{
  "d_expert": 64,
  "balance_loss": 0.0171,
  "lr_router": 0.00156,
  "num_attention_heads": 3,
  "vocab_size": 32000,
  "norm": "rmsnorm",
  "attn_scale": 0.0884,
  "init_std_qkv": 0.0213,
  "init_std_o": 0.00533,
  "init_std_down": 0.00377,
  "optimizer": "cautious_adamw",
  "lr_head": 0.00613,
  "warmup_steps": 589,
  "schedule": "wsd"
}
Below are experts of layer 5 (counted from 0) of a mixture-of-experts language model. Rows are named router (the router's row for the expert), gate (a neuron's input weights, with its number), up (a neuron's input weights, with its number) and show model dimensions 192-239. Each number is 128 + 32 x the weight over its row's rms, rounded and kept within 0 to 255.
After each expert's rows: a language model's description of what the expert responds to. This comes from a sample of Wikipedia text that the model never trained on.

# expert 25
router [145 130 112 127 140 100 149 126 105 115 142 134 133  86 124  93 141 157 138 104 183  87 176 147 142  82 138  84 119 115 118 175 165 158 129 175  93 147 109 158 172 109  92 103 101 205 131 215]
gate0 [134 127 128 138 237 114 118  79 146 157 124  85 103  95 144 110 177  82 185 114 124 136 101 127 112 110 113  96 101 126 138 127 148  96 103  92 131 160  72 121 113  93 178 112 102  95 134  89]
up0 [165 160  82 146 164 109 117 122 132  93 139 158 163 131  93 143 116  83 119 162 115 136  96 146 121  41 126 120 104 107 157 100 150 137 108  92 146  96 148  99 168 148 155 156 143 109 119  70]
Description: Word-final Latin or Greek suffixes in species names and names, such as -us, -idae, -ensis, -ius, -aceae.

# expert 56
router [160 142 113 148 132 124 184 114 130 112 155 134 144 101 147  86 136 148 143 101 145 108 149 120 137  84 176  84 119 114  82 171 179 182  93 148 158 105 151 214 187 122  89  88  85 178  98 168]
gate0 [141 165 170 100 100 141 128 119 153 130 135 140 100 147 110 102 181  97 171 143 145 141 180 142 164 159 150  85  97 160 116  84  88 191 112 145 103 153 134 126 124 129  53 131 132 154 196  71]
up0 [205 101  73 125 115 106 139  60 157 196 139 126 130 128 135 174  74 142 130 195 133 102  96 127 111 127 119 141 153 127 176 154 155  82  54 140 150 125 171 132 138 136 118 153 112 130 126 115]
Description: Year numbers and the word century in dates, usually after in, such as in 1989, 15th century, 1670s, (23 April 1812.

# expert 54
router [149 163 113 132 107 122 152 112 118 128  96 119  76 101 152 152 150 154 124  97 160  86 142 164 164 143 142 107 159  97  82 163 162 150 168 142 102 125 133 164 174  75 114 113  90 151  89 220]
gate0 [109  93 146  65 124 177 113 207 109  67 142 116 114 124  92 143 137 111 100 186 141 148 129 146 165 172 113 162 165 144 129 104 197 218 176 100 119 117 124 152 164  70 125 116 128 131 159 131]
up0 [146 138 188 144  75 156  93 160 125  65 159 112 126 146 115 119 151 100 144 112 161 164 128 133 133 141 129 177 143 101 131 129 117 227 144 113 145 126  98 115 142  58 127 150 204 175 102 149]
Description: Inner stem or suffix pieces of long Latin-derived words, such as port in supporting, it in paramilitaries, tion, ment, fect.

# expert 39
router [154 132 105 159 127 140 188 167 118 105 161 107 116 117 137 112 128 125 156 115 156  96 166 140 154 124 160  88 132 106 112 157 147 204 116 106 128 108 133 175 167 106  85 128 104 216 109 212]
gate0 [120 129 109 175  63  92 148 179  97 124 166 125 137 115  66  81 157 100 102 141  90 122  93 136 149 155 105 194  73 147 167 111  81 151 118  91 127 170 107  81 133 158 102 175 104  92 236 113]
up0 [132  94 112 160 165  53 114 105  86 150 161 172  61 114  99 143 130 149 143 123 134  70 121  36 122 101 115 117 142  99  92 147 123 132  89  95  85 153  54 133 123 136 188  88 111  91 117 170]
Description: Quantity and modifier words before plural nouns, such as many, several, various, numbers like 400, and of in thousands of.

# expert 52
router [128 117  76 161 141 150 203 158 129  90 146 156 143  79 145 106 155 136 159  78 176  87 203 112 143  67 142 118 110 121  93 100 175 162 156 142 145 125 131 174 204 104 109  58  97 145 114 167]
gate0 [132 120 110 139 153 121  91 112 139 137  99 157  72 155 115  87  77 108 153 149 175  90 176 154 132 164 120 136 157  76  68 114 120 182 108 108 132 183  60 170 108 143 155 119 110 117 177 144]
up0 [146 129 117 112 187 122  85 160 124 190 132 143  86 138  93  89 130 114 180 122 174 125 105 141 132 150  92 108 128  80  89 152  95 211 112 116 160 177  96 122  64 170 139  95 115 103 194 101]
Description: Year-range pieces in sports and career tables, like –19, 2022–23, present, plus table pipes and name pieces like Portug-al.

# expert 26
router [129 160  82 158 128 127 158 154 119 129 200 132 141  87 187  91 135 124 178  95 125 107 130  85 142  51 200 118 128  98  97 155 103 192  95 117 109  71 116 152 161 105 131  73 125 190  57 178]
gate0 [122 185 117 158 119 195 148 105 179 125 105 173 133 208 107  40  86 102 116  85 139 133  99 150 130 138 118 133 114 151 179 157 103 136 178 102 171  98 131 171 124 154 192 129 163 120 114 148]
up0 [109 113 144 128 130 117 110  92 217 134 139 110  93  78  93  93 159 121 131  76 115 135  43 133 155 199 141 102 189 100 119 117 111 111 150 122 159 176 216 119 131 170 104  98 140 120  95 148]
Description: Short word pieces, mostly at the start of longer words, such as re, con, pre, ex, me, in retrospective, emulators, litre.

# expert 58
router [180 144  98 124 123 143 209 146 129 138 151 139 119 111 163 102 117 130 142  98 135  87 178 130 142  94 174 127 109 110 114 133 167 154 154 142 152 107 147 174 194 108 108  95 104 178 103 179]
gate0 [125 182 153 149 192 132 140  87  93 135 166 135 137 129 106  91 143  48  94  65 128  98  98 109 104 123 127  54 172 169 123 103 115 118 113  88 129 132 116 145 158 133 121 129 172 132 145 148]
up0 [115  92  99  98  52 126 122 159 156  71  95 117  96 141  66 117 150 149 164 140 179 139 145 135 138 160 145 142  67  84 114 183 110 125 158 168 111 133  94 142  67 135 111  81  98 134 131 100]
Description: Standalone years in dates and parentheses, like In 2020, 1858), plus closing digit groups of ISBN numbers.

# expert 59
router [150 148  96 149 153 119 155 162 104 125 105 100 104 125 124 134 171 130 132 103 160  95 129 127 148  93 167  98 176  96 101 112 132 172 131 127 120 124 174 153 156 105  74 122 110 120 122 166]
gate0 [138 155  76 127  97 187 108  73 123 201 179 111 124 115 142 102 133 143 124 143 110 135 101 166 111 138 195 104 141 122 109 145 120 138 146  99 223  83 125  92 125 164  91  75  84 169 131 131]
up0 [122  92 127 169 126 155 156 168 124  93 111 147 140 134 124 137 166 190 132 136  44 127 108 119  81 129 123  83 178 111 123 132  95  94 147 120 122 105  72  83 102 120 134 140 136  77 172 146]
Description: Word-final pieces ending a name or adjective, such as ism, istic, tic, possessive s, and -mes- in Burmese, x in Wrexham.

# expert 6
router [135 150  92  90 144 142 131 106 108  85 137 139 123  70 141 111 121  88 169 122 176  96 145 165 171 139 165 115 124  92 107 192 174 151 142 144  85 121 136 183 156 101 101 112 132 170 110 224]
gate0 [130 227 201 161 141 117 165 166 160 131 138 107 153 101 173 164 153 185 115 109 111 148  98  72 125 144  85 115 118 109 102  90 120 142 121 124 115 114  85 130 123  78 141 154 104 120 161  88]
up0 [ 74 152 143 148 149  34 156  76 117  83 113 109 203 190  94 147  87 110 158 187 128 133  79  90 144 117 130  91 113 148 105  98 107  81 153  76 115  91 100 145 138 101  91 153 103 144 129 111]
Description: Word pieces inside Latin genus and species names in biology lists, such as ly in Gymnocalycium, saur, chrys in chrysoptera.